From a checkpoint of a small mixture-of-experts model trained on Wikipedia.
Size: 10 layers, vocabulary 2048, 13.3M parameters.
Below are experts of layer 6 (counted from 0) of a mixture-of-experts language model. Rows are named up (a neuron's input weights, with its number) and show model dimensions 0-191. Each number is 128 + 24 x the weight over its row's rms, rounded and kept within 0 to 255.
Before each expert's rows: "comes after" lists some tokens at least twice as common just before its tokens as in all text. This comes from a sample of Wikipedia text that the model never trained on. Tokens count by the router's weight.

# expert 0
comes after: " ", " de", "-", "D", " De", " d"
up8 [118 142 110 157 107 162  91 123 144 169 132 122 137 100 104 130 171 101  78 110 135 131 128 152 109 133 162 142 186 121 116 110 124 155 122  79 129 132 147 135 127 114 129  96 136  93 105 131 105 115 113  99 161 123 118 122 105 165  84 121 155  86 133 139 134 141 134 134 175 167 161 133 114 178 107 140 119 125 107 140 105 158 164 137 132 107 180 129 162 173 125 110 119 131 104 138 132 176  94 100 112 129 131 144 146 117 118 141 168 115  73 117 127  91 136 133  94 129 131 151  85  51 146 100 116 150 114 109 128 138 112 139 141  92 147 132 140 155 159 154 141 100 120 134 164 169 165 153 130 111 133  92  85 125 121 123 138 118 119 138  77 125  91 140 113 120 121  97 117 146 103 132 137 173 110 161 154  85 129 144 150 136 112 105 148 149 130 140 140 112 162 101]

# expert 17
comes after: "\n", ")", " (", "|", "-", " 0"
up2 [111 150 156 132 101 126 131 150 103 102 106 154 132 132  99 101 103 114 111 132 127 133 111 123 169 104 149 177  66 184 151 116 152  94 147  97 132 124 106 125 116  88 175 134 123  99 117 126  88 156 140 177 114  99 148  86  98 114 142  99 112 114 149 105 149 112 135 138  87 133 106 153 137 124 141 148 130 108 140 171 105 112  99 155 105 157 119 120 134 173 132 108 115 130 121 103 162 137 134 102 125 137 105 168 114 134  78 152 165 106 119 136 159 158 137 100 126 131 131 112 128 135  93 131 128 118  71 182 130 142 135 130 110 125 156  94 124 102 135 115 144 180 130 167 149 140 118 118 104 154 165 109 137 164 111 137 108  95 112 127 122 145 146 160 123 149 122 123 160  92 135 138 166 142 120 129  94 147 100  70 110 107 100 167 131  75 156 127 102 139 147 104]

# expert 72
comes after: "\n", "s", "\"", ")", "es", "ation"
up0 [136 160 136 151 139 134 132 125 124 120 145 144  92 140 127 106 111 114 103 155 121 119  88 140 149 172 117 115 126 124 125  88 114  87 137 172  96 145 146 127 104 141 155 115 160 147 106 114 160 114 148 154 122 103 131  83  98 122 114  85 126 134 130 168 139 148 140 135 114 127 131 100  93 113 136 126  80  93 115 163 169 132 151 101 166  64  88 136 136 146 127  95 106 167 122 122 173 149 134 122 166 145 148  97 142 124 164 124 126 149 123 153 126 133 168 134 136 121  96 143 109  75  90 130 110 118 141 106 134 111  83 167 130 132 116  97 123 126  99 124  81 165 136 166 104 125 126  75 123 148 140 143 132 106 116 146 112 151 142  74 111 176 100 158 113 132 159 151 154 124  84 163 143 153 141 124 147 153  81 113 107 141 165 120 129 142 116  96 137 139  81 146]

# expert 22
comes after: " \"", " (", "-", " the", ",", " of"
up3 [107 119  98  88  99 132 113 154 122 159 117 140 157 132  98 103 139 141 132 105 103 155 102 168 115 130 170 144  89 121 160 128 104 138 127 121 160 160 101 163 181 128 163 108 156 114 111 110 162 115 131 123 141 111 138 143 143 118 114 139  93 153 100 174 195 134 107 135 174 115 109 137 138 127 139 106  70 114 129 129 112 119 114 104 149  90 108 156 140 142 100 103 134 156 117 138 146 120 122 149 116 123 155 144  86 153 147 115 168 132 153 118 116 178  77 153 121 125 162 168 149 102  96 102 142 112 131  87 123  99 110 120 130 104  83 146 155 162 148  98 100 137 140 127  95 152 140 111 148 103 137 162 117 134 111  81 135 131 162 127 129  98 145 124 106 100 120  74 157 161  95  76 119 135 120 110 119 140 133 120 135 111 161 128 121 182 104 110 148 145 112 131]

# expert 16
comes after: "\n", " |", ".", ")", "==", "==="
up1 [181 213 125 112 128 127 153 113 130  92 120 161 150 167 125 133 143 124 132 138 107 143 119 128 116 111 175 130 139 156  89 127 182  97 157 120 118 151 146 134 108 141 138 142  73 132 131 112 109 110 168 158 158 113 134 137 127 132 108 150 127 148 122 120 149 130 152 127 106 150 125 144 141 119 112 127  78 107 107 141 115  77 100 101 133  99 139 128 114 129 124  99 144  87 144 159 100 138 145 148  97  90 127 130 120 130 100 121 109  97 126  99 118  73 100 162 149 140 125 125 117 131 106 147 176 117 148 167 110 139 123 132 126 150 115 168 138  99 102  82  92 193  92 169 162  74 138 114 108 120 143 128 140 128  88 101 143 164 172 114 155 126 114 115 117 120 109 112 140 130 136 105  99 123 156 164 123 151 128 129 144 168 120  94  93 113 129 165 119 143 130 153]

# expert 2
comes after: " ", " |", ",", "-", " the", ":"
up2 [100 131 138 137 128 136 151 214  77 103 152 132 126 156  80 153 123 139 142 124 129 119 103  86 150 133 109 146 117 109 167 158 120 143  97 128 126 100 114 131 119 141 133 128  95 151  98  92 110 139 161 130 118 109 108 125 147 138 158 106 153 100 145 119  80 142 113  96 131 119 110 136 157 116 122 154 128  84 148 131 128 164 135 133  81 156 155 100  99 104 105 104 105 122  85 133 154 104  90 115 182 107 142 152 139 118 112 154 174 121 162 173 117 144 158 125 141 119 100 113 136 155 112 126 138 125 100 119 101  95  89 141 151 127  95  82 152 104 146 128 111 133 142 108  98 125 110 162 118 140 133 132 134  90  86 156 135 147 126  93 139 137 150  82 133 158 119 127 105 111 102 161 135 132 109 131  97 145 169 122 127 138 108 160 107 116 192 134 158 157 133 172]

# expert 50
comes after: " re", " ", " h", " st", " co", " be"
up2 [155 177 151 127 126 160 113 157 136 122 114 129 107 109 137 145  89 165 153 176  90  88 113 135 136 135 114 113 138 166  90 101 113 141 151 158 126 167 120 141 180 128 145 103 138 140 140 110 126 161 126  97 171 155 118 137 146 132 120 152 135 140 140 146 118 105  96 167  82 154  57 130 135 113 130 126 159 163 122 128 119 126 127 158 137 125 170 156 123 114 148  87 129 129 122 142  65 137 139  73 195 151 134 106 157 111 154 123  94 112 100 116 121 151  90 153 138 107 112 148 124 101 138 120 121 127  88 156 133 114 103 124 100  94  80 112 138 157 125 136 107 151 117  94 118 131 113  65 118 108 137  98 117 132 104  99 114 124  96 136 119 139 134 122 112 122 131 125 150 113 133 147 149 108  98 123 106 102 148 119 152  95 155 105 148 147 179  80 152 128 130 117]

# expert 13
comes after: " W", " ", " H", " T", " w", " F"
up4 [ 86 130 115  98  83 134 128 164 153  99 153 147 153 147 106 135 158 131 106 143 108 102 138 173 127 129 121 111 103 118 152 141 116 121 159  89 188 142 135 122 128 122 161 119 156 123 115 209 139  98 109 101 123 149 136 143 108  77  94 118 163 126 109 131 123 142 101 154 129 115 138 160 137  95 126 150  89 144 152 163 101 111 134 118 111  99 124 122 101 124 144 110 126 133 129 103 148  86 117 173 118  84 135  90 153 154 114  96 171 103 125 160 136 140  97 157 132 162 136 144 161 126 105 114 100  72 107 153 133 159 111  91 153 141 102 149 120 128 116 120 157 145 144 158 131 182 117  93 125 102 127  87 123 155 137 143 121 145 152  89 138 101 105 139 137 106 143 100 176 164 116 176 105 117 129 135 137 109 103 159 140 137 115 136 140 110 118 121 118 170 102 113]